{"n_layer": 9, "d_model": 160, "n_experts": 96, "experts_per_token": 3, "d_expert": 64, "d_shared_expert": 64, "activation": "swiglu", "moe_layers": [0, 1, 2, 3, 4, 5, 6, 7, 8], "router_score": "softmax", "normalize_top_k": true, "routed_scale": 1.5, "balance_loss": 0.000433, "balance_bias": true, "router_noise": 0.05, "router_logit_norm": 1.5, "router_bias": true, "shared_expert_gate": true, "init_std_router": 0.022, "lr_router": 0.00101, "n_head": 10, "n_kv_head": 5, "head_dim": 32, "vocab_size": 2048, "norm": "rmsnorm", "norm_place": "pre", "norm_eps": 1e-05, "positions": "rope", "rope_base": 10000.0, "rope_fraction": 1.0, "qk_norm": false, "attn_scale": 0.177, "tie_embeddings": false, "parallel_block": true, "init": "normal", "init_std_qkv": 0.0309, "init_std_o": 0.00516, "init_std_up": 0.0309, "init_std_down": 0.00471, "optimizer": "soap_variant", "lr": 0.00785, "beta1": 0.95, "beta2": 0.99, "weight_decay": 0.067, "lr_head": 0.0127, "grad_clip": 0.5, "warmup_steps": 200, "schedule": "wsd", "decay_fraction": 0.943, "decay_shape": "linear", "final_lr_fraction": 0.0, "batch_tokens": 131072, "seq_len": 1024, "doc_mask": false, "train_tokens": 341900000, "steps": 2609, "dataset": "wikipedia_en"}
Below are experts of layer 3 (counted from 0) of a mixture-of-experts language model. Rows are named router (the router's row for the expert), gate (a neuron's input weights, with its number), up (a neuron's input weights, with its number) and show model dimensions 0-159. Each number is 500 + 40 x the weight over its row's rms, rounded and kept within 0 to 999. Numbers have three digits each.
After each expert's rows: a language model's description of what the expert responds to. This comes from a sample of Wikipedia text that the model never trained on.

# expert 40
router:480503497519502471477516512502507472475552585508563441506534480478461472503485497520444557556417458511505457500497450500504505498464541481458513494479541435556459462486492495528481463565511421521510591554480476439438520515437529499469472487569486520517487511462541504544535471480504490525471502519566541498516514418528483503509471452525565585557596529530457495523500603518598461451523554534500425516531504544514493553567558552461483423446520512568508558510527589546505506464552481
gate0:408449563540468534518421494499473521473502469465429504469490459496448473489567516502483466527568507512495446508574523521529508457481460481514518465508537539552499499469545528464568511482435499477458458503511469547500472493535493514509495458500573486477532480592573452499497482536519472470491496565452459403559513509533469448520512477524467564542451460447556504462493509509520484482543550553486432430576447503608535531470544473550446494497500556463461594564593494518454503449505498
up0:563514437483482562520482591545509511506417504522599553546469482545532549475475525468530457545572498539418489424446496507495503572493507483511546510445513491436489540578520439507484484540451478537508458489528482502439562485466518374540516483511461559457516537476458511512493520471525526587402547488514523542478477487461517502469533516497444496406492468517416506482509536516524469470516517515516541524480491569503439484519480506489471534507501539561484550483475530482583443427493451
Past-tense -ed endings. Verb-ending pieces, chiefly "-ed", also -ted, -ized, -im, -ang, as in earned, acquired, planed, Died, Lieder.

# expert 0
router:478467502440500496518564530576417495510445580464468528455518459527474426453532522440532429502576512499503548451464482558534558495569476573498451482471482511452489510536520535480555504465530604492527561539495477501449504447493518476540483448574486500492473494448507526521456481563484556424485457503439518545440536463516474509564501547483508477506470533520526490450477483548488586506586509507568494485553527466453512502477469463535523494518496594592438478542536478484431495528508469
gate0:531542527506499517510493503502437488515521511503476518462503446495523452585477522506472499483554542541523470399492485487563546517521417498531481500603571518524483519540508447561515506582503464478521551526447445460510490485489526511442497481503479545503497484498542442445525556582514530456588529444483555501528548567545505504479451470495514534450503483490448547451505503565550579484512495471513534452536565535492397464549472430415532524560547466559496544443444532463487460461552526
up0:462516488526469476555533519524458590488497514508541499479508551535505512472491472491514555512515474557457470452436458600516468558472497447552471464562446502521593559536547509513495520393500505503540488502475472535510474431494523419501498579535514451456454488466551424520550453531457523485489490473533478550484531498531492465467447465447540453465454504602494495450413539550473500575509510466493550491512477474429495483536528520476536525574512495442511526541577531513581454521436528
"ro"-type syllable pieces. Mid-word consonant-plus-vowel pieces, mostly "ro", also "gra", "to", "tro", "cu", "he", as in engrossing, Pedro, microphone, customer.

# expert 19
router:485541495537477449550530497527526472515482438509547470540526376427451518447460452491469489521570490501503559484486430492529444477458478432475451492499509432482506396475536514433493431484439462498481531447513510463516544457466425565518472482527584510474543542549577537495491550471486421517437502540467497440588447548486509422474528443518531514511525517528504545539498476503576528483479530509538506498454447522498525516543575550512490486499448548510560526473480531499493455479522567
gate6:509484520574584543507472489573496486488459473422512522484518459480436512568487522531433519558527480531450403477473541598460560520501477536457530473475480521432540445497449537502441469456527499489490556507540484472491471547534600523449493460568525504504507527480478522572455547485539410522586534541506537491485477484533540493407514541487463545553464449472513505523497478519525561563545530499546462496490518480467534475479528538479507472442456463474486418575543483465513514441516440
up6:586510523489459533508474518503486497495440474497507529570463495415506549511480546466564496569523468524493585501492466511420401477466481494606484512470481518462425467521542493483534433496477527482475561508548448469471510462537425534488527560510469482457508463569567475519535492480369470572561456474502518532454587485514504455516529479527475515485462490537507543513553478520544467474441453562540457435467495441455527439486477541457512538442484555467522491535558506527489472521494485
Clause links, participle endings. Complementizers and relatives after verbs, such as reported that or which, plus past-participle endings (considered, credited) and verbs like is, used, known.

# expert 3
router:473438514548492445493489501441557479534521563509501523556538532518541490547478458562443448518594515496484501475445434516493561495512507420540492545468503501439487505438511471526501473523508467499471457467495488489501573531497458396508521496459543536536489495472483513500490596525469434564466438555541438589513490473501420425525496490445528502477546477451507461560565550501491516555491483503454569486544464505571484512533525560581493489549453500490509564488451429463482536469427536
gate0:480487487542486489459539473531495557550452532447506512475474540532510519500500465468484564527578508458445497456531492538436503461545515454572531457545489473459555514485599558481527502457504505487559514496516563485525534545492491455543480419543526509466530435451483530479514511481500445545477519569474522416500498464517460493400470515562532448477559438445468545481426528435444507497434550501557546486449466576551502515481533500447520555545498502468563492514628448504492476534488474
up0:481433461524521514478559512501491499515447495512506492529530452565527430519509503519504487492544488479524550430554543478532461498528443472485523492583514462530457463509476546475529533529491440472486487473509487430474517490552404457530467462543456436524453463484442548490513527504545490570512439495534444603498481475462471553555524409496367486435463541443478457516414459527517501493435509416542552480494520510511524564471448546435464482464482426465508482462471538553478519479514503
Plural and suffix endings. Word-final pieces, mostly plural s, plus endings like -ities, -ations, -ers, -es, as in kings, points, mathematics, survivors.

# expert 30
router:535600504499462456460494511489552494549470517518532521497541525447485572434448449543493447503450506480446518473468498507495551452537541486556470429463538465499468537499510511480535474514471485525488541478525527503590505490496516467514549506463490430565521526471488475571571463584581550555525554469545476519483472470496492449570539464590493469496541555502458546452564471537444448498439439549467404482487519486496474503494433446521538491514422423539512455470534461472546522436509511
gate0:464438537504511516497467473479490501486525501473467603499440408463593435520483407455541473524549510494574543470515545467580531504505523515454465583564382497478506490451507507503537463467476546494493452507439500487521461500549504543520531531464510474428530471479533548517478418529500439507510485586468470429497491454452468539478542454538474532521519561401469459505548488472512528510544468525503461499480509498475533539548496449444540527474480518473533509459548507442494498427562555
up0:444502552495496552469456477483515562388464451519561492480503473400492430514519456447506532447556452424530514496445515546561432477547546498461465509477445471499560451513454500429449506505558483509525523481490491417483503477511479505512503546452521524485551526490502458530534536553535474464534462485545470508462490563592423508549538482564457529516461496522521491482470502501536491481524471494425500419556496534552556515472476580458488566530501425485501487451559453511446502434458528
"ri" syllable pieces. Mid-word "ri" (Atari, sacrifice, countries, derived, Syrian) plus plural "es" endings and word-start pieces like Bu, Re, Ru.